From a checkpoint of a small mixture-of-experts model trained on Wikipedia: 66.2M parameters, a variant of Muon for the experts.
Below are experts of layer 2 (counted from 0) of a mixture-of-experts language model. Rows are named router (the router's row for the expert) and show model dimensions 0-255. Each number is 50 + 15 x the weight over its row's rms, rounded and kept within 0 to 99.
After each expert's rows: a language model's description of what the expert responds to. This comes from a sample of Wikipedia text that the model never trained on.

# expert 34
router:65 40 40 47 66 73 45 39 37 69 63 36 19 59 55 47 35 42 32 74 50 43 60 62 54 65 25 49 44 00 52 22 42 62 42 38 51 52 58 48 49 44 65 74 52 45 36 45 15 37 45 42 61 41 67 55 29 76 40 60 46 62 55 45 49 69 63 34 66 36 53 63 80 71 33 67 54 46 43 49 55 53 40 54 54 48 49 69 67 55 41 62 61 77 46 44 33 47 41 71 59 73 42 41 74 27 41 48 40 35 36 44 48 65 48 53 62 71 53 46 53 34 52 56 59 51 44 42 46 63 48 62 38 75 75 55 62 34 39 52 51 19 48 41 34 50 39 49 64 36 87 51 59 55 16 46 37 55 41 48 58 39 65 18 68 31 64 66 53 62 50 37 79 31 49 25 23 36 77 62 76 67 71 65 25 58 49 55 52 63 63 45 42 55 51 50 37 51 91 44 44 24 31 50 49 36 73 56 35 56 57 51 33 50 39 34 58 34 62 65 46 82 43 49 41 36 56 60 68 27 45 30 53 57 30 53 50 50 72 46 81 71 54 46 35 46 67 18 13 57 48 48 87 86 71 43
What it handles: Leading degree numbers in decimal coordinates like 42.866 and 33.66, plus mid-name pieces and "the" in running prose.

# expert 18
router:26 53 70 74 57 82 67 59 48 50 37 47 58 51 38 32 30 66 53 40 49 70 47 23 61 66 65 62 43 70 33 22 45 56 56 62 70 14 40 33 16 22 51 30 52 36 33 28 64 58 43 69 58 44 77 52 51 35 59 42 53 39 39 55 38 52 51 57 62 52 15 43 53 37 24 62 47 37 53 27 49 26 38 50 35 32 42 31 54 72 46 11 78 30 54 66 50 50 49 45 52 44 67 53 32 70 77 37 75 56 36 62 50 46 43 50 56 43 42 60 47 58 49 54 71 34 71 48 11 67 18 51 64 48 61 63 52 47 31 53 40 66 53 55 54 44 71 44 47 72 41 58 38 82 52 49 38 26 52 43 47 39 43 52 59 50 46 41 48 50 56 72 45 83 25 67 64 43 82 68 40 73 59 59 37 63 56 74 57 32 36 51 44 54 51 69 73 66 55 77 43 51 59 64 40 45 44 59 37 55 52 71 71 44 74 70 33 70 43 28 55 54 66 40 71 67 50 23 57 47 32 60 46 51 48 62 47 19 42 50 60 16 54 56 42 42 34 86 59 18 59 46 40 18 49 39
What it handles: Words about films, music and TV, such as album, film, song, episode, EP, and quote marks, in release and reception text.

# expert 58
router:65 40 41 47 65 73 48 39 41 67 62 35 14 57 56 45 35 40 33 74 48 43 52 61 51 63 24 47 44 00 51 22 40 60 42 36 52 54 57 48 50 44 66 70 50 44 36 47 12 39 43 44 63 41 68 56 27 77 42 57 43 63 56 46 49 69 63 34 66 34 54 61 79 71 34 68 53 47 42 47 53 53 39 56 54 47 50 68 66 56 40 59 61 75 50 43 33 45 43 71 58 72 43 39 75 25 40 46 40 35 35 41 46 65 49 53 56 68 55 44 54 36 51 53 54 51 44 47 45 62 48 64 40 71 74 56 61 32 36 51 49 20 51 40 33 47 37 47 66 30 85 50 58 57 19 46 36 56 42 46 59 37 62 17 68 29 66 64 52 62 51 39 79 32 48 24 24 37 78 61 74 69 70 64 24 58 49 56 52 63 64 46 40 60 49 50 35 51 91 43 50 20 29 49 49 37 72 57 32 60 56 49 34 49 40 33 60 34 61 65 47 81 43 52 39 35 53 61 64 27 45 30 53 54 29 54 49 53 71 51 78 70 52 46 34 43 67 19 13 58 46 48 86 86 71 40
What it handles: Single letters or digits within names and numbers, such as negative temperatures like −8, Mil-ton, El Rocco, and Afric-o-American.

# expert 13
router:79 28 56 49 45 45 54 50 34 63 36 38 60 50 50 52 49 41 38 59 31 62 58 54 30 83 68 26 53 59 42 63 51 56 28 47 71 56 45 53 52 27 46 67 19 76 76 41 47 34 77 74 35 52 58 45 56 64 50 32 67 61 08 39 42 78 46 36 56 36 74 58 74 42 49 40 45 56 35 78 33 76 43 38 24 32 40 65 57 29 44 39 46 51 46 38 48 38 69 67 44 51 35 70 59 61 46 56 42 40 58 47 46 67 57 34 54 67 60 58 67 49 38 44 49 49 72 43 34 76 34 43 64 45 33 72 35 62 47 55 49 12 55 36 36 44 26 41 73 65 47 54 69 14 11 34 70 60 44 56 53 41 42 35 50 38 49 72 43 50 33 51 26 53 68 34 34 73 73 52 45 25 77 37 31 67 21 57 40 44 72 53 24 47 73 40 54 57 54 68 36 41 45 41 50 56 55 61 41 53 53 38 65 69 54 19 51 49 79 30 36 76 58 27 19 38 56 66 53 40 57 38 39 51 51 39 33 59 89 45 69 69 76 21 42 42 61 42 51 60 36 60 48 62 66 56
What it handles: Common descriptive words, especially colors, sizes and nature nouns after articles or of: white, green, red, large, rain, water.

# expert 42
router:31 25 72 52 57 13 42 62 32 41 23 79 48 44 45 18 44 78 38 51 61 72 55 24 59 64 52 57 24 58 51 57 45 43 27 78 31 40 50 69 51 26 38 45 44 51 56 44 70 29 62 56 47 63 77 46 52 43 59 39 50 58 40 53 52 49 35 61 44 49 43 63 60 29 35 41 52 48 55 74 67 34 62 38 38 42 46 34 57 67 39 34 34 50 43 77 49 32 42 30 46 58 56 66 37 66 21 26 39 61 91 42 56 52 36 44 52 30 31 60 49 46 67 61 53 34 54 56 37 56 16 41 61 59 19 44 20 17 66 44 47 56 46 44 65 54 34 61 46 53 61 55 40 39 43 71 78 66 48 68 49 49 46 67 48 84 44 51 56 53 21 72 31 84 46 61 42 61 56 56 34 40 39 33 71 68 67 62 65 42 43 47 67 53 17 29 66 48 51 77 50 53 88 35 82 72 37 41 43 65 56 31 74 62 61 61 55 70 36 44 58 26 55 46 38 56 46 27 53 48 42 71 55 60 55 45 74 66 48 44 39 30 53 39 38 71 46 79 71 33 64 58 27 37 53 69
What it handles: Past-tense career verbs after a subject or "was" in biographies, such as began, signed, served, released, found, established.

# expert 12
router:50 31 37 64 82 44 50 75 40 61 59 64 53 32 59 70 64 39 43 23 75 34 47 45 25 68 32 42 62 33 67 49 29 55 47 32 46 54 48 66 56 55 27 27 04 38 52 55 24 68 49 81 53 76 40 60 13 29 50 76 52 43 64 26 46 66 52 32 65 60 48 45 67 71 56 43 47 44 41 57 40 42 73 73 45 62 27 54 36 23 40 37 59 45 46 52 48 31 46 50 68 55 51 36 43 55 70 30 71 29 39 53 40 65 61 50 49 83 59 43 50 49 65 31 46 66 50 49 67 57 43 25 35 64 57 36 64 55 40 32 57 55 63 43 34 40 62 37 67 69 60 60 39 82 41 37 77 41 23 28 69 31 34 22 71 32 40 47 58 49 63 51 69 20 48 38 53 35 38 76 52 42 43 55 30 47 65 57 55 74 70 55 39 40 67 62 48 51 55 48 53 62 55 62 74 26 45 69 90 35 68 56 37 63 45 17 40 50 67 55 68 43 53 77 52 45 61 59 43 36 44 49 35 58 20 30 32 42 62 48 70 50 40 45 21 46 89 41 58 48 51 35 51 60 42 59
What it handles: Commas, semicolons, colons and dashes, often fused with the next word, in lists of names, citations and taxon authorities, such as "Amaral, 1925".

# expert 57
router:64 41 42 47 66 72 48 39 38 68 63 34 14 58 56 45 34 42 31 74 49 44 51 62 54 65 25 47 45 00 51 23 41 58 40 39 49 53 55 49 47 40 67 71 52 47 35 46 15 36 42 42 59 40 66 53 30 78 41 59 46 59 55 46 48 67 62 34 65 35 52 62 78 72 33 68 52 44 40 48 55 53 38 58 52 49 50 68 67 55 40 61 62 81 51 42 30 46 42 70 57 73 43 43 73 25 40 45 42 35 36 41 44 65 49 52 60 68 53 46 53 35 52 54 54 52 44 44 45 63 47 63 38 72 75 55 64 36 36 51 51 17 49 42 32 48 38 46 65 31 86 49 56 57 19 46 39 55 43 46 57 37 61 21 70 30 66 66 54 61 51 36 78 30 50 24 25 36 77 60 76 68 72 63 24 58 51 57 51 63 62 40 43 55 50 49 34 52 90 42 52 21 29 48 49 35 73 58 35 58 56 50 36 47 38 33 58 35 60 66 48 80 43 49 40 35 54 60 67 27 48 30 51 59 31 57 50 49 73 49 79 70 54 47 39 43 67 19 11 55 46 50 87 85 71 41
What it handles: Digits in geographic coordinates, short pieces of foreign or rare words such as ap, op, ot, P, and CJK or IPA bytes.

# expert 48
router:40 73 57 31 31 43 45 44 57 18 46 46 59 43 36 33 85 56 70 21 32 56 59 34 78 30 57 89 46 49 59 63 48 48 48 61 60 46 63 40 36 68 83 52 75 71 28 53 79 43 44 65 65 28 40 45 44 40 49 49 40 43 69 63 28 25 71 78 57 40 33 45 41 46 71 45 24 68 50 72 51 95 57 58 71 52 45 18 37 57 72 56 43 35 48 40 35 67 41 68 54 49 52 53 37 65 59 48 61 46 53 64 79 45 25 67 56 32 62 46 52 46 60 50 27 49 60 51 23 19 40 51 67 61 71 29 26 54 49 43 38 67 70 49 53 70 37 46 08 51 22 40 49 55 45 51 48 43 28 40 85 70 66 65 44 66 51 42 63 70 49 69 36 69 49 54 40 60 40 40 43 43 41 61 48 47 72 15 70 43 36 54 63 54 57 68 54 53 43 38 53 56 72 42 21 51 57 28 45 52 78 44 28 39 40 72 53 43 51 45 44 20 69 46 55 55 35 36 45 57 74 51 47 56 61 56 54 43 42 42 30 62 48 41 40 66 41 53 68 57 37 48 31 05 50 44
What it handles: Common verbs, pronouns and nouns in running prose after "is", "was", "to", such as one, him, that, goal, played, tells.

# expert 31
router:74 33 41 63 62 50 56 62 26 55 49 59 37 40 66 56 19 46 51 43 62 39 35 48 38 44 41 36 37 47 43 31 57 54 28 30 59 57 54 54 55 25 69 62 66 43 39 42 32 39 45 57 58 53 45 66 55 34 48 45 57 64 29 42 59 82 61 15 69 42 46 42 66 62 23 81 65 55 32 72 79 33 85 66 50 41 42 47 38 53 39 61 26 30 39 49 31 50 73 58 58 61 47 24 63 43 65 49 54 37 61 41 36 70 41 34 60 86 50 52 42 40 36 67 54 78 57 49 36 67 27 66 55 41 33 57 51 43 11 51 68 30 46 49 34 38 60 61 73 46 84 43 50 69 38 52 67 52 44 65 24 57 41 43 51 34 54 57 33 42 42 38 64 40 75 54 45 25 68 65 29 51 80 62 26 55 23 59 52 56 47 47 36 63 51 52 29 62 93 59 47 17 38 41 62 41 73 39 39 83 64 54 44 72 43 59 65 54 46 52 50 69 34 24 54 17 51 52 60 38 52 49 36 56 50 54 62 29 55 61 74 82 41 48 73 27 68 54 52 33 50 38 86 73 65 54
What it handles: Vowel-heavy syllables inside non-English surnames and place names, often in sports rosters and match tables: Oduro, Hajduk, Kadıoğlu, Bacău.

# expert 44
router:62 47 56 16 34 42 71 30 61 61 41 66 41 66 27 74 71 31 53 29 59 29 48 45 55 29 43 56 74 38 43 78 55 33 44 48 45 72 62 41 36 69 71 56 55 73 53 34 52 70 76 56 40 71 60 47 68 21 40 55 64 49 61 67 47 46 68 83 32 45 76 14 46 29 26 30 38 49 53 51 33 53 49 72 23 73 64 50 29 00 61 43 44 55 53 45 46 46 33 36 39 45 63 61 47 47 45 69 61 47 54 63 47 61 34 69 39 51 45 47 59 45 44 41 35 65 61 59 45 69 85 69 47 25 57 31 61 50 45 67 56 28 73 65 55 46 39 28 27 55 15 66 58 41 46 69 59 52 30 52 46 62 60 53 53 45 50 38 38 35 45 41 53 08 59 32 81 71 60 39 85 61 59 39 44 39 36 48 46 73 34 44 28 36 74 40 45 59 67 66 52 63 58 70 21 15 58 32 83 49 48 53 39 67 54 61 68 35 53 34 44 31 33 31 43 44 44 48 41 35 55 49 39 56 49 46 35 63 65 52 54 53 44 53 57 72 34 29 62 58 58 47 44 46 74 45
What it handles: Nationality, period and institutional modifiers before nouns in history text, such as British, German, medieval, colonial, former, Second World War.

# expert 60
router:53 47 43 42 55 63 66 31 49 73 69 55 29 48 54 33 58 42 21 67 45 47 57 58 52 91 26 53 58 16 61 25 43 65 44 28 63 56 46 34 39 62 44 56 49 67 27 38 60 50 47 73 51 60 32 54 44 65 25 67 42 47 48 32 43 79 63 46 61 38 59 43 81 87 38 64 55 41 56 53 50 43 44 38 66 41 43 88 78 64 44 51 66 68 42 49 40 52 57 50 38 47 78 36 50 55 41 34 61 33 38 41 38 61 55 39 51 68 63 37 52 31 65 75 50 49 60 47 61 45 54 48 43 48 74 60 65 43 52 57 53 51 54 52 34 59 53 51 69 50 80 58 66 75 39 36 32 40 40 46 31 49 56 14 74 22 83 64 53 52 55 34 85 39 49 42 51 45 69 45 64 65 47 56 29 41 67 58 38 41 55 49 48 62 67 62 41 16 83 54 39 37 30 43 48 31 46 63 54 64 39 63 33 55 55 53 56 53 47 49 53 79 18 49 54 68 57 61 64 27 30 38 36 51 12 63 29 44 31 43 56 44 50 68 37 44 73 14 09 53 57 20 85 69 74 52
What it handles: Pipe characters ending table cells, often fused with the next cell's capital letter, in results, cast lists and statistics tables.

# expert 10
router:65 42 40 47 64 73 45 39 44 68 64 35 20 57 55 46 36 39 28 74 49 44 57 59 52 62 23 48 41 00 51 22 42 63 42 36 51 53 56 49 49 43 65 74 52 45 34 48 13 37 43 43 60 42 68 54 31 79 39 57 44 63 54 49 50 68 58 36 67 34 53 62 77 69 34 68 54 47 40 48 54 55 42 54 53 47 49 71 65 55 40 57 63 76 53 42 33 42 42 72 57 72 44 41 74 26 40 46 41 35 37 43 41 63 50 50 56 67 54 48 53 37 51 57 53 51 42 41 45 63 47 63 42 73 73 54 64 34 36 53 50 19 50 42 30 48 37 48 64 30 86 47 57 58 19 44 38 56 43 47 57 37 61 15 67 30 57 66 56 61 53 40 81 31 50 24 24 36 77 61 75 66 71 65 25 60 52 54 52 63 61 52 40 58 52 51 33 52 90 43 44 22 29 48 50 34 70 56 35 59 57 49 33 50 41 32 59 36 61 67 48 79 46 51 40 37 58 60 70 27 46 28 51 63 28 57 49 49 69 51 80 71 55 48 34 44 65 19 13 54 45 46 84 87 72 39
What it handles: Closing word pieces and final digits, especially in names of people and places and in sports rosters, such as Alex-ey, Sloven-ia, Timișo-ara, and numbers like 35,28-8.

# expert 43
router:55 33 44 43 51 51 40 70 46 69 48 39 39 44 64 64 42 35 24 76 68 49 47 75 36 62 40 22 44 37 40 24 31 59 44 43 72 38 49 60 62 33 51 78 39 30 63 59 39 61 48 69 24 58 83 50 34 60 50 43 62 54 37 55 51 59 32 53 49 45 64 75 74 51 46 54 33 31 53 59 53 30 31 46 62 26 33 76 79 57 35 55 57 52 47 23 38 51 50 57 50 70 31 29 65 34 71 64 67 40 42 46 38 47 51 41 40 81 33 54 60 47 37 62 57 42 34 50 62 47 53 57 31 72 54 29 49 29 44 20 63 30 32 42 41 49 66 71 70 51 91 74 47 45 69 58 63 52 45 48 35 40 55 25 71 30 66 47 23 56 42 39 75 52 36 47 41 53 74 64 58 62 61 46 38 57 62 65 53 58 82 56 51 54 42 36 29 44 65 33 39 31 31 48 60 47 45 62 40 49 45 68 66 45 65 08 65 40 62 52 56 66 38 85 46 53 56 67 58 22 21 39 53 51 28 58 62 66 59 50 71 78 56 34 32 21 32 24 27 47 73 72 63 83 61 39
What it handles: Middle and ending fragments of personal names in sports results and election tables, especially Slavic or Asian: Hantuchová, Kishikawa, Portwich.

# expert 0
router:66 37 41 46 62 74 47 41 40 69 63 35 17 58 55 45 34 41 29 74 47 45 57 60 54 64 25 46 40 00 51 20 42 62 39 37 52 53 54 47 47 43 66 72 53 43 35 45 14 39 42 43 59 40 67 59 29 77 39 57 46 64 58 46 50 67 61 32 67 35 54 63 78 70 34 68 53 44 47 48 54 53 39 52 53 51 47 69 67 56 41 60 62 78 43 44 33 45 44 72 58 73 43 43 73 27 43 48 40 34 36 43 44 63 47 51 48 71 53 44 55 33 50 52 53 50 44 47 46 61 48 64 38 73 73 54 62 35 36 52 50 16 50 40 34 47 38 48 64 32 87 49 57 59 20 43 37 56 43 46 59 39 61 16 65 30 65 67 54 60 51 40 81 31 50 23 28 36 74 61 75 68 72 62 24 56 49 58 50 62 61 48 40 58 50 50 32 50 91 43 41 21 30 50 49 35 70 57 34 55 57 49 33 47 39 33 58 36 60 66 49 81 46 51 41 36 56 60 68 26 48 28 54 56 32 53 50 50 72 52 79 69 54 47 30 42 67 19 13 58 46 48 85 87 71 41
What it handles: Single letters and short fragments inside names and rare words, especially transliterations and proper nouns, such as Mazz-y, Gu-o, H-y-de.

# expert 32
router:26 60 59 36 63 52 59 74 29 47 35 27 54 27 65 70 42 39 42 51 53 58 46 72 35 56 54 55 68 50 20 60 34 39 50 41 41 35 37 16 50 58 38 48 58 30 28 49 32 68 51 32 40 69 78 56 81 73 71 41 46 39 65 60 55 61 67 41 42 25 63 46 36 50 58 70 46 44 66 18 48 71 43 45 48 40 29 62 56 77 47 57 67 35 43 35 69 44 56 49 31 62 48 45 81 73 66 63 53 22 60 59 79 32 45 54 46 51 54 38 35 44 44 81 68 38 25 52 36 60 43 64 54 69 46 32 70 53 49 53 40 35 21 32 56 74 79 44 53 56 70 56 48 56 49 24 39 40 67 25 35 60 50 39 40 59 75 54 29 46 60 66 50 77 44 54 51 24 75 46 32 38 65 52 54 66 62 48 50 35 61 47 45 60 53 56 59 36 65 59 45 63 31 55 38 63 54 47 66 71 39 98 26 70 70 46 57 49 63 22 55 88 29 54 46 53 66 76 57 49 40 41 50 54 47 42 36 19 65 46 48 64 76 58 57 32 56 68 24 35 58 69 40 49 12 45
What it handles: Sports and broadcasting words like team, Cup, Championship, TV, Chevrolet, plus fragments inside all-caps text and acronyms such as BA, NG.

# expert 23
router:66 39 42 45 67 72 45 38 35 69 61 34 15 60 56 47 36 42 32 73 49 44 55 62 53 67 25 47 45 00 54 22 41 60 40 36 51 53 56 46 49 45 64 73 51 43 35 47 13 37 42 42 59 40 66 51 28 77 42 60 45 62 55 47 49 69 61 34 68 34 53 64 78 71 34 65 53 45 43 49 55 51 39 56 57 48 50 69 66 54 41 61 62 73 56 42 31 48 42 69 59 72 42 40 73 24 41 44 41 35 34 42 45 65 47 51 62 68 54 43 52 36 52 55 58 51 45 48 43 63 47 63 38 75 74 55 63 34 38 52 49 19 50 40 29 49 39 48 65 27 87 48 58 55 19 47 37 55 42 46 57 37 63 18 66 31 68 66 54 62 51 39 81 32 49 22 23 35 77 62 74 67 71 64 25 57 50 55 51 62 61 46 41 57 50 50 34 50 91 43 47 23 32 50 51 35 73 59 34 56 57 50 33 49 40 34 60 33 62 66 47 80 44 49 43 37 54 58 64 28 44 33 53 61 29 52 49 50 72 47 81 72 55 48 36 44 66 17 14 58 49 48 84 85 71 40
What it handles: Mid-word pieces of names and words and list-item hyphens, such as er, th, el, y in H'y'pericum, and "-" at line starts.

# expert 33
router:65 39 41 46 66 73 44 41 38 71 63 35 14 58 55 45 36 40 31 74 48 44 54 61 53 65 24 48 42 00 52 22 42 61 41 37 50 54 56 47 49 42 66 71 53 45 34 47 14 40 45 43 60 40 67 57 32 74 41 58 45 62 56 46 50 69 63 33 67 36 53 63 78 71 33 68 54 42 40 49 56 51 38 53 54 49 48 67 66 56 41 61 61 80 51 42 31 45 42 71 58 74 43 43 73 26 41 46 40 34 37 41 45 65 47 53 65 70 52 44 52 35 53 52 49 50 47 52 46 63 48 61 37 76 75 56 64 35 36 51 52 17 52 40 35 47 38 48 61 35 86 48 57 55 16 45 38 59 40 46 58 37 61 17 65 31 73 66 51 60 52 37 77 31 49 25 22 37 76 62 76 69 70 63 25 57 49 55 52 62 65 44 41 56 50 50 34 52 91 41 48 23 29 52 50 36 69 57 34 58 58 51 36 47 38 34 57 37 61 65 47 81 43 48 42 35 55 60 66 26 47 29 52 46 30 52 50 50 71 43 79 69 55 45 34 39 67 19 12 58 45 48 87 85 70 41
What it handles: Common suffixes like ing, es, ic, ent and spaces, plus digits in coordinates and percentage ranges and raw non-Latin script bytes.

# expert 17
router:44 56 64 40 72 48 58 60 65 48 60 68 59 57 46 49 62 33 39 64 21 31 99 30 67 43 43 43 47 33 75 49 50 59 64 58 47 24 56 58 57 58 22 74 41 45 92 46 57 49 26 48 68 59 47 31 44 53 41 61 10 35 41 37 75 57 35 32 58 63 65 31 40 73 34 33 50 61 48 61 35 45 73 26 54 93 50 37 34 36 36 65 64 62 26 62 57 62 62 69 70 49 57 62 35 29 62 41 34 39 55 63 33 70 36 64 58 65 49 66 35 61 40 47 37 43 73 48 39 76 75 26 57 46 38 64 57 54 58 54 35 53 55 31 36 45 73 49 61 28 73 45 45 39 63 54 35 30 63 67 69 45 12 59 41 56 49 66 44 71 59 26 54 53 46 31 70 52 28 24 17 56 15 58 32 62 44 46 31 50 66 82 43 68 53 50 46 49 62 32 49 65 30 45 31 47 27 68 43 55 60 70 73 71 67 66 48 45 40 42 66 33 45 62 69 47 61 38 39 70 51 58 48 52 53 57 49 43 66 54 35 51 51 74 41 55 60 45 66 26 50 64 49 55 59 44
What it handles: Section markers and list-item starts, such as ==, "- Authority:", "Personal information", plus closing parentheses, periods and paragraph breaks ending lines.

# expert 51
router:59 34 22 49 24 40 39 49 48 38 80 52 48 73 57 59 61 42 55 19 38 25 51 49 49 59 63 48 70 63 30 41 48 56 35 23 30 74 47 47 54 28 42 50 62 65 64 68 46 41 43 70 50 61 07 41 37 39 46 67 63 67 47 44 33 54 51 69 59 41 55 56 58 64 77 58 32 48 47 73 55 81 64 41 58 40 62 38 14 55 66 61 30 45 48 36 33 57 45 87 21 62 71 17 67 29 46 51 55 31 59 21 43 57 52 43 46 51 79 49 47 54 46 48 45 60 65 30 39 28 59 38 45 42 84 53 68 46 58 40 32 13 72 40 42 50 29 78 35 51 36 40 55 60 47 31 47 40 26 69 57 58 59 64 52 45 69 57 55 56 26 35 64 37 32 41 41 61 46 41 59 45 81 25 38 35 35 45 56 35 61 41 28 57 49 53 40 65 53 44 63 30 57 30 31 66 66 30 67 57 68 39 39 45 28 37 60 24 58 65 34 42 36 50 54 31 60 61 41 49 59 10 46 72 63 61 71 61 80 53 59 55 84 66 47 66 53 29 49 59 51 42 68 76 55 72
What it handles: Middle or ending syllables of ordinary English words after an opening letter, such as -ist in minister, -ail in availability, -ann in cannon.

# expert 8
router:74 28 44 38 54 45 52 47 29 53 61 54 15 62 53 68 34 48 43 68 58 29 56 46 32 46 20 36 44 20 51 24 50 57 53 60 30 42 51 53 42 51 57 81 61 58 46 40 23 67 46 68 48 69 68 69 26 63 29 48 74 66 53 31 36 70 41 28 68 34 62 49 71 53 34 49 39 59 35 49 68 42 31 60 46 42 66 62 59 39 56 53 55 37 61 33 21 50 47 78 54 65 25 29 71 16 43 63 35 36 67 38 53 72 46 32 40 62 62 38 42 23 40 60 46 48 36 43 49 48 60 40 45 62 68 65 75 58 46 56 62 28 52 47 21 48 50 61 54 46 68 42 64 53 31 37 69 62 34 60 40 35 61 32 39 24 79 44 40 50 46 31 54 35 51 35 53 57 51 80 59 53 64 51 42 65 60 68 74 62 81 51 15 66 40 61 27 52 83 35 44 29 40 40 40 34 50 48 29 64 44 48 43 53 58 32 48 47 76 72 56 73 51 50 64 61 51 81 56 34 37 39 53 53 66 57 32 48 55 61 74 79 72 43 37 24 73 10 40 56 62 52 68 90 54 47
What it handles: Accented letters and byte pieces inside non-English names and words, such as Tuđman, Poštar, de, plus place names like Denmark.

# expert 40
router:45 71 67 66 26 43 60 28 50 38 47 50 56 52 45 50 67 53 58 69 53 44 50 47 44 44 75 46 44 62 51 39 60 66 70 52 28 51 56 54 37 74 63 58 44 78 45 48 48 53 46 67 64 31 41 50 50 34 49 82 30 86 72 24 51 24 33 72 69 45 38 49 56 64 63 32 68 43 41 72 39 57 32 72 82 40 65 73 25 57 41 65 53 64 50 65 61 46 54 71 45 29 88 32 28 36 22 43 40 50 31 38 41 39 92 64 50 69 81 31 37 70 67 29 58 44 32 46 49 15 43 38 39 54 67 86 43 64 33 54 13 69 56 36 43 65 30 37 51 53 10 17 26 29 48 40 48 52 46 38 59 26 39 61 42 65 36 60 61 47 66 36 41 34 39 89 57 46 18 48 60 42 46 24 42 37 54 48 55 44 48 49 51 42 53 65 72 48 29 46 50 51 33 62 50 67 58 49 64 42 50 54 43 50 54 81 11 35 46 56 66 41 66 54 75 45 62 42 49 37 61 44 32 50 62 65 51 47 37 43 65 37 46 57 65 58 66 61 66 58 47 32 47 45 34 52
What it handles: Periods, semicolons, closing parentheses and quotes at clause or sentence ends in prose, such as laws;, members);, Commission.

# expert 27
router:66 35 39 49 67 72 46 40 36 71 62 35 17 56 54 45 37 41 33 73 49 45 63 62 56 62 25 46 44 00 50 20 42 60 38 38 53 54 56 46 48 45 66 72 50 43 34 43 15 38 43 43 61 40 66 53 35 78 40 59 45 61 60 47 49 68 63 34 66 36 54 63 79 68 33 68 54 43 46 49 57 54 38 55 55 48 50 69 65 56 40 62 62 74 47 44 30 45 44 70 58 71 45 38 74 26 41 46 40 33 36 42 42 65 48 51 64 68 54 45 54 34 49 54 51 50 46 46 45 63 47 62 38 74 76 56 63 34 38 53 50 18 49 39 30 49 39 49 65 34 87 48 58 60 19 45 37 57 42 48 58 39 61 17 65 30 66 68 54 63 52 37 81 31 51 23 23 36 78 62 76 68 70 61 24 58 49 56 52 63 63 48 41 53 53 51 33 51 91 44 46 23 32 51 51 38 71 59 33 57 56 50 33 48 39 33 59 34 61 66 47 81 42 51 40 38 55 59 64 29 50 29 50 52 28 53 51 51 72 44 78 69 55 46 34 45 67 20 13 58 44 48 87 84 70 41
What it handles: Inner syllables of rare proper names and Latin taxon names, such as ro, le, ev, ol, plus digits in coordinates and incomes.

# expert 3
router:66 41 41 47 65 74 47 40 41 71 63 35 14 57 56 45 36 40 32 74 50 44 53 62 54 65 26 46 40 00 50 22 41 61 40 37 50 53 56 48 50 44 65 74 53 43 34 46 12 39 45 42 60 40 68 54 31 77 40 61 45 63 57 46 52 68 62 34 67 37 52 63 78 69 33 68 54 43 46 50 56 53 37 55 55 48 49 68 65 55 41 60 62 76 52 42 32 44 42 72 59 72 44 37 74 26 43 47 41 35 37 42 45 64 48 53 68 71 53 45 52 33 52 55 51 49 45 42 45 64 49 63 37 76 74 56 63 34 38 52 50 19 50 42 34 47 37 50 65 37 87 48 59 56 17 46 37 58 42 45 59 37 61 18 67 31 68 67 55 61 52 38 78 32 50 24 25 36 77 60 76 67 71 64 24 57 48 55 53 63 64 45 41 59 51 51 34 52 91 42 46 22 32 50 50 36 70 57 33 56 58 49 34 49 40 34 58 36 62 67 47 81 45 50 40 36 53 59 71 28 46 29 51 54 30 55 51 50 72 44 79 69 55 47 34 43 66 20 11 60 48 46 86 85 74 41
What it handles: Short numbers and number pieces in tables, lists and infobox codes, such as 10, 25, 7 after pipes or dashes.

# expert 30
router:83 32 30 29 37 27 44 22 50 28 59 73 37 44 51 53 52 65 55 20 57 55 58 25 62 46 58 31 60 34 54 70 30 42 67 24 33 90 50 49 29 55 45 30 61 72 49 42 45 33 58 20 43 41 68 50 53 37 36 44 46 46 44 79 53 42 44 53 48 50 62 66 52 46 83 28 24 51 47 39 21 45 43 32 61 51 72 53 60 19 66 62 59 56 46 58 49 56 41 67 38 45 56 69 49 80 56 55 69 72 67 59 37 46 39 47 53 33 59 42 44 43 62 56 34 40 57 52 49 33 52 44 73 22 36 35 38 40 57 62 50 35 68 60 54 52 34 53 28 33 43 51 91 76 41 71 65 64 56 51 58 56 56 71 52 38 48 46 55 54 46 72 12 24 52 17 31 96 51 54 90 43 56 41 61 44 65 51 40 79 82 44 34 55 43 27 54 35 65 74 50 45 58 55 34 20 39 27 47 42 56 30 51 54 63 44 76 52 47 61 26 49 46 45 64 35 43 28 58 46 64 59 43 59 79 68 67 64 56 48 43 53 55 39 33 71 64 37 47 47 64 49 51 36 63 74
What it handles: Opening pieces of content words after "of", "the", "to", such as prom-, tri-, fun-, and nouns like power and works.

# expert 2
router:69 62 38 53 71 65 55 46 35 69 72 40 35 71 68 39 31 62 39 67 38 67 54 55 50 60 25 47 60 13 55 15 61 63 41 28 66 49 45 40 41 41 53 65 51 52 35 45 10 36 37 52 60 35 62 56 54 45 41 62 48 57 50 27 52 73 60 33 71 32 57 38 80 66 36 67 37 53 40 64 48 52 37 61 58 52 66 82 77 56 30 65 50 63 35 47 41 36 42 82 76 75 41 43 74 42 53 35 35 31 33 38 33 70 47 38 70 85 67 56 50 30 57 61 47 44 55 62 55 70 53 74 32 50 61 50 63 45 46 45 61 31 34 48 32 52 28 48 67 35 82 48 49 45 11 41 45 53 54 30 52 28 80 21 57 32 46 65 40 59 50 26 79 25 49 28 51 31 53 58 47 60 81 50 16 57 51 57 54 57 79 41 33 56 50 50 35 47 74 55 43 29 30 59 60 39 54 62 48 55 62 41 42 45 52 35 57 33 65 63 41 79 51 41 45 31 50 60 59 27 44 41 43 46 36 59 49 54 81 39 82 62 48 45 35 33 51 31 13 53 56 45 61 70 68 40
What it handles: Joining words between listed items or names, such as and, or, &, slash, commas and dashes in ranges like 1–2.

# expert 20
router:66 39 41 46 63 73 49 41 42 71 64 36 15 57 55 45 34 42 31 77 50 46 54 61 56 65 22 45 43 00 51 20 40 62 42 40 49 54 57 45 46 44 66 74 53 47 34 46 15 36 43 43 63 40 67 57 30 77 40 58 45 62 57 46 48 68 61 33 66 34 56 63 78 69 33 70 54 44 44 46 54 54 39 57 52 50 48 70 66 56 40 59 61 76 55 43 30 44 42 72 60 73 43 41 74 26 41 45 40 35 40 44 42 64 45 52 62 72 54 47 54 34 52 54 55 49 44 42 45 62 49 65 37 71 74 54 63 35 38 51 53 19 49 40 35 47 40 51 62 34 86 46 58 59 21 42 37 56 40 46 58 37 60 19 67 30 71 68 49 61 55 39 80 30 52 25 24 37 75 60 74 70 73 62 25 57 50 56 51 63 62 49 42 56 51 52 33 53 90 41 53 22 30 51 49 34 72 56 35 58 58 50 34 49 39 32 59 37 59 66 45 82 44 49 39 38 58 61 73 26 47 29 52 55 32 53 51 50 72 50 78 71 54 49 34 42 68 20 14 53 47 49 83 86 71 44
What it handles: Last digits of numbers and final or middle word pieces, such as 8,494, Rest-or-ation, Taw-e, brass; often near coordinates.